Experts of a small language model: a variant of SOAP for the experts.
Below are experts of layer 8 (counted from 0) of a mixture-of-experts language model. Rows are named router (the router's row for the expert), gate (a neuron's input weights, with its number), up (a neuron's input weights, with its number) and show model dimensions 256-383. Each number is 128 + 32 x the weight over its row's rms, rounded and kept within 0 to 255. Numbers have three digits each.
After each expert's rows: a language model's description of what the expert responds to. This comes from a sample of Wikipedia text that the model never trained on.

# expert 4
router:134149112108073123136141130110145187096142118099107056126152118111114113127096144188153074087091121122142166111109196148133122152153112128096089080138180168120145168140113113099120090182136113087077169092120180156141128100150172144118152094184118149128175172139123097084141100115097083172147141163094160109113105125210089193101196132190160081103099119156165150145139069156158124089054
gate0:123155176076157110110164064149119169095138088218123164088165091131108136176131086131157108143074145157106061089168075131102139106105186121139120113121099111118131091155088101104086160102070137167120133104127181152166114131123100088097087106066114147113148161085117117152093135128208124061142163196155171087122162071074072145144143124111180131103163136137098120094139118114154146136158
up0:096190136153173094147219143098114105097149151158073136104131118023126123134146151110138045117084144151129123105096109108131077160153186141104142195033146155145071091081153126051100063180119134101152099116124103099125179095069153116035104064115149155102089127153133139128126155176134093156111114089119122171170150083146061085180151120168114166123141156120187109139117112115149163147130
gate1:118164172088175140131188143172144138109164153067144166151073136106153124134131114137092141078108143109134102097099139156162108134167119119064143113125116168155138143123141119101158120092157170112088050111142124102119141158096142115118162183167054101143161120073132123113119102162171117144082168113121144072079128115150126133103097045119133108138110133167135120112116111093120098161092
up1:112114052151167127093154124121076168128154138166107190135143123082121146158103093083166141187095136114162096144177077146078089115179147107061161130101191114180147143096149116126171091177181178106138098129144091110093087112120161057082100136109148186153152137143105159140086112129130096103099160092158160113148101115147069134150154114167186088139099194133128108154113194057142135119141
gate2:108123107168127085058075161082085120120176083156170140089127150128225111111122141148149113138059099162119199119115116198112085149163143090136141179114143114145108145147153124152110111149104080136112151144157165153132110097120154055139133133136137160133092087164136085112127130117131122103129180146124131134088112111135099109117172161170100179099122096144092092140162117168136118189112
up2:120131094150111165152121126179119131164177139110110140114124121143167202109064167087119125136166175183120159096110161129166128105125128112118109140129058116140071130118111157095154104083198163117165087152082117103121140133109117109126092189113152099121118189108098149143092047136146173133132168118161161139127156138154125119149172114091122088121168163138100079107132170117137188156141
gate3:189126111152154081086094128081124135135119132122116151119078133133174130116142120128126109161137111177102134133169143103133119210205125093125151159137155144130140059121135137106140106085150158105125131161067152106162059155116097120159121143127140116083147159106085146115142114112168182147173130132114108160121124166136094078174046158109113139103103144084119114110051120143179133183159
up3:147157099080079161168090113137110150129153086106101079157090074166172107121124164124164030187153128134142113175179086080133157131147164153138138137162092110070159130067138146107144124113139077126105142194130116079119160160092159131172168194178116058109082118138108127073157093133166133110158126121159162096123177102124123099154113179125135158133205141119112129114142169138106103159129
gate4:126149106131108057143150166137136122090167130183145082101125126135196127127112095166110121153140212165166136146094140146164174083079196105137107079104170117091093090142154144163085133116126143114126144131106079120136136065165087161133134149125129133125091125142132102170137154165159129096135077128101099163178172145181060177164100120153100122203137102093163091187167102106127171115066
up4:093123165126117134105098158199072165159139144116161136105145119098136142139140153107119105120140121175148151167157120123134161103119134127127147130118167089121088113120077129130149089149105148084154078138079182154176136150123110107194132141121123111172096184090088129171107128141120150124139192161102165080215105125143131172121157135166143177077165147120147107097090115096112155130159
gate5:114151146121147103082151109134129073135066112138109109162083153125100091116099106134089137144123131021170111102117151108116166092050105095117156148189122155128101121117169090121103129172136095103141131094164171105179097105173103166151156129150171178181150065093128181154135121130133071200132063129115143147156114131135160122122091127132194140184082118066126152127190166145158160161128
up5:210101087130103194119124089160144115178118102105132091130171202130109159109188092112138140122167110165157110148127123115098098157102172146106141136131155100146127145122107041063184085107135195148151152133098121147175107128086122167114136161122132185141111165121133082105100163047163062142211133042147117154170122179157136129089127169149089146126112062136173136081109128046174127105159
What it handles: Mid-word fragments and decimals. Word-internal pieces after a prefix or syllable, like rein-st-ated, Dichapetal-aceae, Chan-gh-ua, and decimal digits after a point, like 13.3-0.

# expert 8
router:123147117162110112162160179163111112156117143147210134102171154090144097159163130161141122110086114144117120126148202166087152155155149099136102118099124116132163107156150150117141115115166130145109103125114158212214158127203091166153110126176142142138144092085103143095161159161122187154125186080170183124096161125161144099095181136123196090146097100101184138092139126139126118126169
gate0:135079099140114092120118136079152137125154080133134113118120105117179143067053101111087193090130125134120088144151117131093178168152184123120124094099163102129135101084129149129073167118101141110130188086178107129146114194175100112115233115150144136118129188126180117144163063156123105082117146152089161132176115160146132191103158111115134154152197153133111091115114035082098170095108
up0:100124167119089115145130125099100109093142138122112085148143124145171112130100142098153120155120105078151154156112129150176090217112123143138095111165182103081170164097123081130099128141082169123126144147165140079143113135111154133183116093191110058182167095124134107117079135104150104104127062116151115136130131153176099128148164124160066093084122155162099152140131173168129130117094
gate1:127095144093159114096144094107141124133138107108131190058133203081058151106153106082088137097101075039102063122121135129109125183164156149170110075138172142158178141069206141089086137173103155104073144100134138126112160112182147130124132183152108129109159151115095143104108093139119079148136123127136069077103152139156141107178147062138129139171121066078082100130138145169084147088071
up1:084128141110152128126142130144092103200066110083136078086101116104144113145141137168100157172195127087123147069147053133111058080101117080127101134082192179117091128172140136145143080131129138117171179127072142111112099166119129154105182163187149147155168118079118152142076142159057150097109127123127122149157138150143148126127109103099132060145157244040133145145106167147178159115148
gate2:117062186128133128082130175142132144085135133154132126089117208113084130120109181147141146154161141071183118138099164142156054116129127122116137127133102078124109153127103142134112084075134128148152102140136128070150172056088146167099157137102155118102152120121136085176114140090096136075029159098200181122124140143096138123080173122112115151088121095115116039114092143105135124140100
up2:124155111144121117083098161107121095151151159103151157115135129106168075106087138125149130093154100071111167128156101118063108151100122098140145166112097174179134106117143159105180065171129174157097134111095127128104169047079125097145148133125107096153128152148128191148068148145074093098133100116152101169097132082100097173064081142171146104106097135112131077099088151156116092147087
gate3:139111171136151125140123113090166129094141145106165100119145109177082126183095154094125162142142116085103093133132110126156174166097122106102157136155082162120191136080190150124104083149144115169124088099180125119086090131074104152081130179156127107153042154102170127130166144112116146181151158169150156142164135140118097100085098163090117191169115108114133123134116157101123137140080
up3:177122144112144110111155094153163117168177161099063156114182178141163154148129113173175140108113128141161082158175129171100137091155115147126132116080131106137110154150167059104042128101098114091185143098116122149106160132093152149198108168105125153110099136082233177100100112198104138148092138128175142154145127152167134155131160182058166119082158159117122116126126121133138066154133
gate4:113110089126155128084045079118133133116121155099077129106154145152135157163199077123120100154116077197154088101163099119114127147168131142095117119129103158151160129120082133135105098140163113154074125112110125126135137099132141083093145154149161209110111194125163117122075109098114148101183077165083110172060116117103133187200152112110098177121139146148096109128149065117059116127131
up4:081190197147114166150154105203153099195105149098152141131135129074137168183102109131133120125138120103127165134195114104080140115130156103153105126134080127123140155184070079068161111127106085139127135048124153096128152166058135074162190139116072097075085177091098089131153142107181172092114158118127064122092069081088144112132115160118112122172102222088035131164140100098105095137160
gate5:121143144101094132161167144131160140122112132159108138160119094076154168142164145111186151095157127122159130168106130123118102113124146123094107117095160150060080175110177148121142149131176088135181140108099134141081123098047171127129133141145080132116122130126122118132101144176168136094130095135076135068156112143096162116144133179167122148100153124130197151135143075122145095112174
up5:132181149121092159096191092112192139153108138134121131123109075155121117105127145156115160124101069111112130095178117166106116114089147109148105131123138143086120131124085106135140102073144104094155163084190081126100126145111121125127171145198094154105157062188142074201122107181107169116165129102128093138116115108065140165156127142000139142146122162138126146140163121076125094122145
What it handles: Prepositions, dates, link words. Prepositions and articles (on, of, in, to), month names in dates, coordinate symbols ° and ″N, and See/Website labels.

# expert 12
router:156102116137121126094136160144122107165107164103178148159163198122097116078132169103128107114129151120126107103122179157063146109112164119170093102154117067117147161174139138121123114159125139151128142121110084141128115131153102159214162208165090103117182169103127067135090105083150139121131142133128209115104122123124171163048124135117159106142085076143095127112154126083160152092112
gate0:107153075185106138139142125108042157091105086161106112107115169127170145122128120144134148133139090111138086168121108105152135128152133195140079147173129153163117123094101112137218196135134143164157125168074112123206165101107159122136185140116130110131155074090155127108089147135149132118142135138152107112125128117135139083112100180155167135109154134099067208136090181134128090153114
up0:123133097153148128152119151174082133131105125096078167120113068138166177146165114095156176058149115119113062166123145122148119134080058159142097158192091131176132114117143087143090150119137124178113094095125151138137078110148067116113116160143159121133096107091151168159093143121141152100128155127157094149180091136097145090085179140143155079132046138100155171108129144104103094197177
gate1:144158115097118152145140107107181153122066116138165146106162151173133175192161097128072106079133096171163093134150147142138151125130157135119101117140097127195185055088085125138124165150066088157082162074126065185104136158141053092187154130125091126162085156089151123080174074115102127118120149088156146143106150121112140077124150139154126080123078100097064140121115078119115144126134
up1:129152107132059115112129148106108125175106174168093082163144111142150084114139072133105150073159120097078097143113100156162093137118105095124156133138101097144077172139114159039102164113104149100110116127136161090131081148115108138152153171205124120121056161109184135123137135124107143143178159071069132170084151164118133152093116132125163123061089168129167116136178183165137103117175
gate2:119134113180205156125175089134099125123141078177195076140129080081118092127120172147099122165144086168114095115159184118140110131122121077113134203187109137115113172117169120076121094143146127131112092122143170085115090150097176182098113147140091118209087082047180049104124077155159139084166137061091090129153093134094107167098160143154159142093098171134147154132184200151098103145055
up2:148120188160174142106128158166117155140162189118142127049090096143056190144080179086126084113146084152110145192172116128125149154127157150123153153124151170171116135188157137083152079119102125167163149140108117167092135166170127100135053118092091142122163113148118135095170112104116139099125155119127124136211123117098119102109098168143132120089097148159107118054143148089166092115103
gate3:142155083158100123192119141149098070111165127099106101117141069115142137132135069081180171154138162215141072127119147102129101063078168118107096129047142092177090098157099125111147154106125099125098095092141112118120146120157114099170151119127099125071152143122078092156092144142168123165074096179134148147117139121141101096107144092101123113132155129147145182116082119111215123107078
up3:140102134168110092140147152133123119066050111137174120139096112095165123164147196094099131054165161109099132110111142155203125145119125144100208074138102172134102082159115140133118125144099136109167068133087147097137110141111163153137095133136114121145113045108142124118129183171174131116099077092131139155142171147118118066127108096116115107121186132132100127175124055136159174142125
gate4:106164112076075094121135106169181106117113137135127134096159089103156118128089140087125107105162076146145129084121136110168113167095151142105155114140070111163102205080170130166142137142123136129124141143113093147068111109160123164156105161104142141091082105157152156156141175111183124140167076118151122102150113160090091104109103157146101105119139074080168174123129126177157090171077
up4:107100164059149127079123159135148129133089158150118140110153166168142162157167103110149147088107141113201147104122103070172150144137133174180163101104136127101140140151124107106120121073092114109116167142187126120075133129106101151111076247126196073108157074126100108117111125134177174084187116134067147091119173065122179142112133073108112172123143081129122111089124119158078153114153
gate5:135110069121160086116151140170117122114131074143117201111098171103119184079137144074114174212120173135156116124097161117119094102055138116151167128117161128137121133122103099188046136126113186159102120172152105102155094086165127131115166109212163077150129139098091156086115132186117151152152108102153160171139126125166134157103110110107079103105133124135067125157115141135108111087120
up5:140086151159145152143126097150128124130146110154177148148118080175072143172105093088161161131146136171169186172172141125091111158108154126134140132132187132132084106107104082103160104144179143134062122144151146148130143134105116125162109112127111143178129113121163193128123140094157091103190139137145133130115151097132100124134117136132105159146158103119141097157144137086158131133178
What it handles: Numbers and adjective-starts. Leading digits of numbers and years, prepositions of/as/at, and capitalized adjectives or names like American, Federal, League, political, cultural.

# expert 11
router:119122152109186166101048097158119103106128121118081114138123152130118061131149162091088115083114101135158079131134133102144097121137137104100089086148139142135098141165045083189128120138152137167148097112138123134172108085191105093168119164188169134111109199125135155132080087136094139109063061150143122059107157108094102158115119082122158102130102134151156092183104126101097134174161
gate0:105109110159164126107162128121143136176128169130177141141102136127152208169093101130131121183135181129159105104078147128131103082136142116137103187109066118116115097118161095112122111154133106148127147153140117121102149156118118191155135088074100124153177175155146140103175113103118074131159102134127152139152093155123120110114191131111119152137127164127131115109115163162136167129090
up0:174123145135112161147137119177099203119094108102192151117140148119110094096129114107157128178170125147090124097099100096113173132107151161172159161149148136121131150136142106088126131150104107132130125085033178148204191139125061102146126093160207071163122062133091077111107145179185139129106130087116102065116137106104130159106151135089083116148191136138148122159155091105043142200116
gate1:171106108110104121170148173093161220083144117113128085177202150152113095140102120151117172168158174170123147137162116102106121109116189184139141147056178173127140161093099157146091139147125095119117063154085133204115101147155114102114137044118085076104100128107106176134115131108124114164148160128111168153087217109181166203103122145095105101140161090119116119122053192087149109071123
up1:069102159085140169155090111162087138114152182093090093107137130159130151171120148066107153147113097079127075119128132112125132163143189058149141113168055117117091147164124166100200132146121121118123094119086189122143093146158113092088131163117134107109083121104168107147161056185185120152142067105112103146165143117153130160112111145072115138106137156173065140113098103125140136098183
gate2:105138143145121124115172080148097060058110127144152119070145136148061133129144138140070112136135166186071182103110167100164122101162159125095082201132086123135116084165141168170128114169156159092152152093115130091167159157113053199071147087099179077180172184129156053147129166111128151136115089139137065158160149151088185130093186090149168135116085101123125080085141088195156101135090
up2:151147184175138126128130193142164109147129118143175119158096161089136072151166157188122123101078099197159085133119082180082094125097147067189156128114111123151171159087141119152122076182152193149103201083151151138143136143132159151123137230159171125100150180134184132159119119126167200129137129171160157131173105115141159168093134168131151110100116094144121119086106139156114139075136
gate3:134155109135096128150086109097105154121146161160089105172149116145175147114109166156163148125149161155085152111071092157133135050189131181111067118131106121123059119143149191120128115087125110113131152123148160134176186123135102175112123119131139160128125073093146109154107153145137153128156143141063101154101169156077192115148186200156125103103098107120123120151100133073171087172114
up3:130152118098087149138118146119157158116121088192176174107168089130121150141161121162122194126147141121137102127164097118110150084125150097165129126147130150149125081039128123157153133129134143090119115146158075227187088104091127080116113070079202140113108098145138129066135085042165077103113159127128117119090131170108069086091159160126112156103108111160134073103143133132118110186133
gate4:138154125116131113175079146117123206149141122163175070115082172073189107160168132124120132103174112121154207155116156110075156142124109133158133166090126144083057027117174136115126114126166182121108151178148104168129114153137150124118099141116141098134164152089101185138088119151122083091101084166135117102113120101142123166089109069149219123140160123155151125154112160100156116133190
up4:116072118096151152035126126137170118137084109133141092167093131131081130088092083165117100065154129110129073114167160116041113143161125091094102118091130166130164144102126064079112083176090093116103101098112143086132154149095134137116070140110080194104130071175132103125023095107101122134141144082148120145169126069174230157143194131162085141164120120124157165107108144176121124104136
gate5:073145130129084113140143081140131157138118159117171070129122150120122134140116123127085067163147106128063150097093075129146102075108095130114154135091111155142153089180163111137127129062173124156078159105092148100128123182107125134196166065147098117082171163144191159125146100128132148157139103169059101126167134166130177102138195161103100118140179148165063097121095071097108136099105
up5:182136169081141194133101079139107245067152082091163172107190124133125082128130089137101128053109122063178082149069156085110145153121139137168122079142110094117066133148043172092125102143142172145111165131088140184153173128148115116150148114127175099115136133126068173150116121149191120117103150170144123122093131155083117172127131148136150098142130138123133123183157134089144128071155
What it handles: Table punctuation, numerals. Semicolons in "v; t; e" table headers, digits in measurements, and name pieces, plus "the", "is", "be".

# expert 9
router:130150171121101129158079172141117181114153128096104127142125159107120144055070057167104162041147132133114147104120166168141146131082130150113081141166140174153109124110112116100174122151049086110069111125169118128143126137098126134145075076136141160145060160143085133108109111075105117126105104110123097110192111114077118166124122094137130153154171138090132135137170161125107148076131
gate0:150121125085097087082132150121132157113108107118125149150152185122165137083103097134162098120128196113075126108134127137161149103084119143097143177112127099112149108133102120159107089130188131139170170146081199146137126132159087092112075110103176142093125139090182179154133138158191150146122154101141121150171146108162189083111089184173063159070177123164077042114131138112068110127167
up0:165126148162126116179080178122087150149135112157160152121100114107133169138145141068101165138112148086086145129157131151118118097124132100134139082079109124073181069062112229126120162103183132109088154111091133128118140147156133128095123199143150119089173173121113241134141172144128089104095162193177134154120098086107168103136161098078079152127097149089131133125101070141117104184130
gate1:121151052120156113159126145105108141140114155073075108093141216109142115064103091134160131116078087162139042140121065165152139173142082088069125157140148093137170140101171149084167110095118132161088137175155176147122097063188139061134166105093109154137082078129097118131165124210081115099152148161148157125113154097087132175125131104167126132094117094136143072158110092151140167183180
up1:163124130126153137077136085126144153103147150113123150150145161174119157120149123095128160088087096108166142182111175185148160114103144144102150094160142143185126134141138138149144132140155181091129114087086089149081070159153071162130156134114142137068180138091127077097131142151176113119098093106158110111103059112113144153078164126141132160125130130125117142089090099165104110066040
gate2:193104124103144145141166137190198142135131097147114171126193138150112121088083105073137079162129116190186124138167176137144129047140096053109120122129180142164163123159135205154113128122112072152114128158126146152153154135114145102173148127113097101151102131116100081076101105077179174118125094164121134105153125212071184124129062119096143160081191082151122172150150085116136067069120
up2:188125125077143133160109141119146197124127153140137181163142149113135107113087038135131142129168147158132128133177109118101117108155111126133115127124102141147124147114182126120150141084106124122121135142088136153139108129148102158083096145138165146111101165147156075118116115175128108076122100147074108063089127064157149148113103117140174141193129088123209123133179092144103078067118
gate3:117149128085202159145138127156053129133139114124098140153167075108181158106150103101192167121147134149133136151156139128153143149067187142150188141130115161089126120118136115134073062125126207095117119069131116167158124096177121144136147103150117091104121149068119130127068163128135134089087155112168129180132151138135106169108085151145124060097154126149168204130137066137061133083094
up3:128075129148087170155132140099166160187139148141080165101189165117124162122128107092119108119109109157063178120106155087154128089147148122191119104098134152084143187111100138129074190094128119157140142131105111173118126142136132180105090128130141153141132157097095099087165053115156110119084127088099091135138162135168104075106156143141059166172100111145147079109115138063146119151153
gate4:136131082115148137059122104172109157138136127104105149144076143044162147129117090081155110117155146123143155173111126155096171139138173196151143106102179103101146084179148133108154156101175130164097103150113137135147157079173171149139123167131104124154086088132114191168099114175124136121158123144114144096086098104144124121160074114102114175181179165103158178157100134173107132139116
up4:155120113103085132104129121174091115158118146173062140100111139096120165142164048141119135212074107186093175186203098115122069087123117219169120054171126171094119089125074110148106127142148106066187128130113088113145142149101105148095091121159134122145141144124111121108068077131148138153082109176115127168141124157111124092061114088133146128155140090106134127123072162139151130121116
gate5:121055110125147129120081138104160151096132107115131155128096137153055057161149165106127108116140068143163140150194180115087135140117099080127147147146128100152115134163153194081102019122128127132101129131152178125183082149165133108123135173111125118157064141100181035110158172144149137119122066113102158134090134162150173132082103102170123117104173163121127120111072170140150109143095
up5:157166131124120146160095158176174103099115100147138105161135186062169131144134109105094170110122105134098183154142120079148154166133135167163179091073185111123126172109118100143122086099153095149153175109113184101141159126093126154130114109115163091137175166082166099162169180098121147104107118183061143202113103157098100112087147150137141105105153141143115186189101086138094144097138
What it handles: Space before numbers. Bare space tokens before numbers, as in "(age 30)" in biography infoboxes, digits in long table numbers, and "According".

# expert 5
router:193191143072127126139094066143101112095113144153122138073098197133130114108183117118099038108113118081168162162172149099150192138098176151128105162117076154135128133172123090123143189123054095125114184156189170140083139109127168103176149195130143163159162114122175103098117153135162168083130086158125107103131118187135107145102080121111146121197112163089094121203098113161138113105103
gate0:093131130119115090144072160124123122105120139154132125125119113193155131217135170188146140107108138136097106155174116094139144137164097116081130100145099127116125134085139242117059160120097111157181104162074080174123107128098141131114108144095137165104062106159097187068141136098132105106143113152153141201131149098114101122161146152144111105189115157148176191178200115067088139129157
up0:045188167122082109170153096116164119131137105097146129109152143108114104177105104141091196167122123182129126119148134167127114108082130158120134131162061112113142101098097180126118118147094091128133122095123109165167098126169148086110098153100147132081153144102124115080089108100172107122190117112119127125126117113163172122127134179112105108131167165142166147207122182116103183105182
gate1:156124108175146090133050173164034135128135109115152125075076113098174124055121169160081116156185109137134138174165139133201098169137130095149162195120130188146093076110124120141136108073156156103154180085108199153137126149068131089132152171127128120071105187081108159095145080131103154104144104113107128203103135098147092190130111157067078081178139170117106185117128145143166120171189
up1:094103163122180139129102079127192152154180129126062160108077170147098126113073045122129140099140143135123122140169130138121143136133102234064116132139121103105141187149112064146123167094107141114143130109141097165169127143080153179152125131144181107102133142087056105163156186144126081140157197143165113121085079138060139131118108148134171112089129075111102105095139167111110172063145
gate2:112131132096098113099181184168142126132108144126124151169088152121133140112148097133092077072123103125101078177108187179130113167189057127111076150096175158144095144100119134171106112123106163169169149156154115133132163141048155075146100112172084167112151196167191136106090143151084127141158171138182098142152097155140177169095174096163144114058080159137118169141155113144138118114192
up2:092140173142201131158101096151117120130103153117150136087176186143089154144161145131115111134107106167110144113104158134081187110105132223078140114109103145128080137194114124175112159119076120123161108165110109180181132084172164137113133145139112120150120137133123139120143164104190138115118181138132120095087139127166136167165103155097146116150129124164090090164153141104143132109053
gate3:126147172141120142119093135096172129055110107128108167093110094083129149085088118107117124087060162128143079161115180121092084113118079146104099121095103130102162156030157177145084081122136100137134105087113143150109129121098175192146144105169149137080107160058125115124110150135123052122150156137119075205143106100147076130132089176162129111179119130146047172107089091143155129118134
up3:142163163074096131102133132111148054101109177154127146094164196105070127132128086171126131121150119163142122111088114163099157142155091137130122104123170065131132150146084114112174161121159039104142114132081114082146149108160100149179099106121190165106116153089121133126092096129114141101133097142097161147062138120104115143153045169153154172064113096134144159147129155147060077107099
gate4:120163145121123128054123126183091134067110070123100089164130117132159119151090136189132150140172138115151110126096167189106138109171095152129141105105082119071112097188111139117074052090042117146105135065148106125109066061156148152091093132156135056140113156100116188146102181114120050095136081070096102161129177101127077114121119147088129066142132146190123114170163142132153180101148
up4:126115136126131112092155154140190130101181097150083082109130126181111193158189120111152139100116096159085091116116139058157105100111066109100145146121132029199139176147113087110161135076165084113121094147136093138118162117170111123163101164183156164138147103205103140168096188121111128097099128147157149156116151124114146076118138128112199123117069138143146143170159135099110167062176
gate5:085142073089098112201110111139100124125083202132144088105151074201128100162139123164090188131131159128139104069133127170096127064113144085123098073088073136107117098133091125118135148075170097181149119143157127110158116140112120173184120168147121122138157155074112110134112117159209118136158111134131105121115145143145120124158138146101079123113134134152164167110094172119067189113157
up5:137174135133172120094158141136172073111134112089138031106134158092099122184100079125130121143148092051143113108117106129175099151149067143115099117090177126162093168119179159102146103108138136153162109122115185145119112155120098132164097119144179150082117189137161097133103124157142166149142124028132077129120113103167115185097089103142205121130175112155144190122197151149156149067102
What it handles: The and list spaces. Mostly "the" and "The" in running prose, plus leading spaces on line starts in football scorer lists and Thai tables.

# expert 15
router:120062172106110119114118146133117129146089120081081122114091125144097156169220111062111198109110083065109116191117162086156081134154136116130056096118127095201143092144123117123162126127134122113125129182102172130100106170123148157095116184119192097135129201180090133122092140146059120125033158063155069178117154102173120184224136115124146123153130104082137096076137119141138140105096
gate0:103103092136159124241112120088134104155152051144123184091137135179156201081113123163103116107203142112121080108139131176153137135135151126098165134091127099134119117094099184097181139091166095191127115137106092108180116176110071140183199188174110134109124086092136142134089110155130107141136093135138187108139135090104151090172146179172075044121100163091078163129157171131181071173141
up0:125089126117137152161121159155136096119130120126062119184116071134109121157150133146058105136174202116122131142086128128142096072165098205122134105150135049094203111111161148127121163133118152172124170111108111122100162090137146128135143131139145174031082100106090118107117107197145172152153138169132166117138124101111208107081141085098146102121128197150132121148149088142112167108124
gate1:141163143092130096130112150116107148173154106152111124158090143215140150151105165121110130157084131116080076129077094134142175099117167195133142084124105174116138127118106130157155129128154126089142099129116032175077089074084096093146207127113119140128136103157159139164117136122130108110101195106140177051150075180133139169134127084124105104133147147173101150131184131099103133120171
up1:121078142139139211140142141128114144125143118125116146095110087117139158186121171164075125109186089126103102120104080087101169078199106165156148119177157141099120120103147126153159152089189131141125146132172196112118135150148175181138107152118145151127135083115110124098134086103141157064120096174123127139148092099149163136134094114126163085075190136073177167131177128152121114089134
gate2:054137179158107132158152193140118101222205127150158154123155084166151137171157078107101149124124093141129117129203144128127149098125142155095165108088166156115131106177174119136110134140116089139114137086165119181180191139151101136144149110115194115121123116116133182164094146124158147094135128144105084099157151085107121107139101140115122126127140081144126136168187087140133162099139
up2:121120144131151161128182115130127128134081110155100091099141153060106098093071077087117068128162073150123111077164175137165101140140111068057113091127066134160123133156066060089105154084107121085061146138125116105112106146127128141122164136164139107110137135150120112113161143104109089080122167103115118121079191099149112083145136129116090126161153115118120138158121106128110126133121
gate3:149095177092115120178014160133168155106069160133118093127167135153139118111162144127183132098105113125088143114113117144158152111132092115097129115172154127153172113122184115106162163154181124096141160075087099102140076088139133130102138123124091087145179098109115154133100120117144131126153119155122117136105062114167095130158078080106116140224090187134129180162134158146128146163153
up3:178152089016106155134128129140081132146185166119163132155115195086142097120125125141056103102082107155128103148086123169165145090090133169128114148186099113136159117130179085113092167134091142119129136085154140051153151085076158129174155119159120158139070113153147144086109130062092140163180121106087156093108107119155105104130157124122121149111113202130176121059106076123116095188098
gate4:178129149135166104119160107117110036141143133110114208126108104134130101127090121049127146188100127141134165150114145087169103157132133075122129219125143095097071160081131124131116098108111167110189120094097117132117118165152150161190103120078122137185071142145150052072127125159094162145177122113148090140090091082162133123107106144078151154117197134157148157102115102107117136116190
up4:117059141081128125141109164146164125097172173138210142146113074159091098177079147158117106134125087101106135196112097111101074152137085179101099077058152107164105088171171142136165163150115193084105110078150160144123117140159177097187110169121140113124129058142111129127103105173137044109142120156105157138103109116106127149146128117068136123119124157105164120100098169122093122108085
gate5:170091136090071138128148109116174092112151086134117161104071095109150174127089073091086119206093111149123106111148205125107095093100096096133165135091146098173183108160104118112113105124116174168112194121085112127121085171110104095122126140162104114112060138083159098103153117120085117069170112102136142158103072114119191103090132083057173114120116198107153110135140077094096090155127
up5:103169096137174100118081081096122127119088123122102124144100169068144145090139146155078115103135172119105122138076148143131140138087122163074077111150146086035126092101120130153117168114110162123099145239080143117123067145087082129185088084156145146127112100107120130112164099112135066097105120150164175146140111179100126116163110075103118115111189140178130180172137126115111128150185
What it handles: Digits and verb stems. Digits 2 and 3 inside numbers and tables, plus mid-word pieces like Int-rud-er and verbs like moved, replaced, introduced.

# expert 3
router:144164109071078179104182077147145093099136082126078058109124141141151140056086094146138132155096165132111158130133088096105115096089097102181150101132168126126045129184069138107133131137067113109127126131082093136142126149164136138127111165201164149132153122052095163108133124115141116114164142164163126173147152135137112190115094101170143100151152135086105155165144141133168192193106
gate0:123190118100079072181140163163148168115099132087125138169111150121089153147119089073112107177075103120113120100080164170102140121115111056039122109124127158100115135177143124131063101095114160159089177160117131176107178106141162143113107105125142070084112224158158143114105195155071163132182103162149105145144076128144093105121078113197176115123104146139159221138145131123073143137144
up0:128124104159182131087185125133089085143160170143159184088148140123100068143132137095175163154169068150079092171147134113084135170155165149142115138141101125106129180123123186151077116169144034108106143138131137162108152127143117064137147178169141071185139174086122115121120127101132105108120091142103126125100075077076129112105138162143124158139125129096089105090123110112147089044130
gate1:136061127085093147131101100121208109110131113117103141096089140148111123164115117152121110101089147104142143120057094168129190113094116136092086157116150161081070108103132179135103118140124201107184155112173130135169099167148125153148107143086143142101151180104077116104088184131150092170150103158102140155126093143118159128133180132164162130120161075148126116080151180080115164125104
up1:129175163093138104099144128129166121127103094114114140074146078154153171094137108168146107121139148177053161168135119107126166122190107062162129151110117094157104118079162077081175162082153127112098085134093172099076138196222130154069129136127093161128140120089053150136137092164135108111112083119089099137138117100120164108097159120105194104111055048160097119116124101164106077120123
gate2:104131108150154121085158119153168135141149150193164127169164153137101090131074121122140121127183130183144124132108085147108068169120098165116082162120125100139130105047078067103113060127172134147176183117134138113109109110088163121131117108141090090157129129111176126153048141113082143156124120145150098110125153149188104077136146107123125160098168063067067116108130082131122168140150
up2:137151124114116201072118087125111093177135109105129077088157137127119175122139147124066158109136163152063132157080139134158077122119097136136122106134073154087137133221114114165114146124132142114160153121146104182097104135188166096143120080120146149130103117214124139072111137104167074103118141103139183153147100087170108109156128157160142116134148121114165119131124197157149160142117
gate3:171110118124121069098152128144099157148134127104097159078130155081093087152060075135126177147175115123114136167128072064158150158110158111138188206125160145116175143177102089178144120167101219150078178140129137111146125144218134149079095134104106147125122127085150108102101171185114114128158106155114085167157118165084130121166109113126133133108127113132114113061100114107110093145210
up3:118068098141139114111106140107118133131173116148127082184127123151105144154151133116123087166123161079126118146171120128089092171080168107126107109103075124073151154087167220122113175115118173130089115147155116146176150090173119128106142138090089146178167194128103124114141126166169163100107100149147170150039168173141157153083154143112098093148156169044135118132118169071120142137095
gate4:202141144128161120139099148106146169108103097104149131176105126163086185127171119049160183117156099114117088091140102162052154104135141074105110158094134081128132146119108134127108089091134118175144118152141127078137153124139080098130096163150135141144125064135108170142131145113108146102108103118115105145112142083116116116149134187146126146140070116094123084102141130133101144148139
up4:132124175111108140137128135110172102135111148126124150141140104114146089121119144168170080111107146108083119100148096120119136186172178131123128111092148149120068085122075141095087171133106140109105110106121150102054078164134126143085151158116143195143079194169158190141190151165116124144144202100198142178121181133166145057157159104159135129127138110131140138180126116144127151101157
gate5:178126147115114102134068092101157123131116127170101200099142088108153178117114110181141166134129079114108066093176175088136135129152108139106110125070150177159133135063143107142161096076124178200123148095149082179119112101114143196137082154179072074097108098086128162165106107165104153141126143152117159154095113121086150093078121161139166146228160115067091166097136085134162177139091
up5:170097122159101145109096124124141178117078076131123113121162129093160129119175209057181049152151145124161131148073105114140175109116115180153118153092108075143139092101109168107097130119083099117184168093187160116092137112154106108111118143109113087088204107088128079089160117118108102166140124128185123161156148128166116132069156105091125016164098183110156164143072120119124131169137
What it handles: Word pieces, Thai text. Mid-word or second pieces of names and titles, plus Thai script in place-name tables, such as Im(plications), Kn-ock-out, Cup.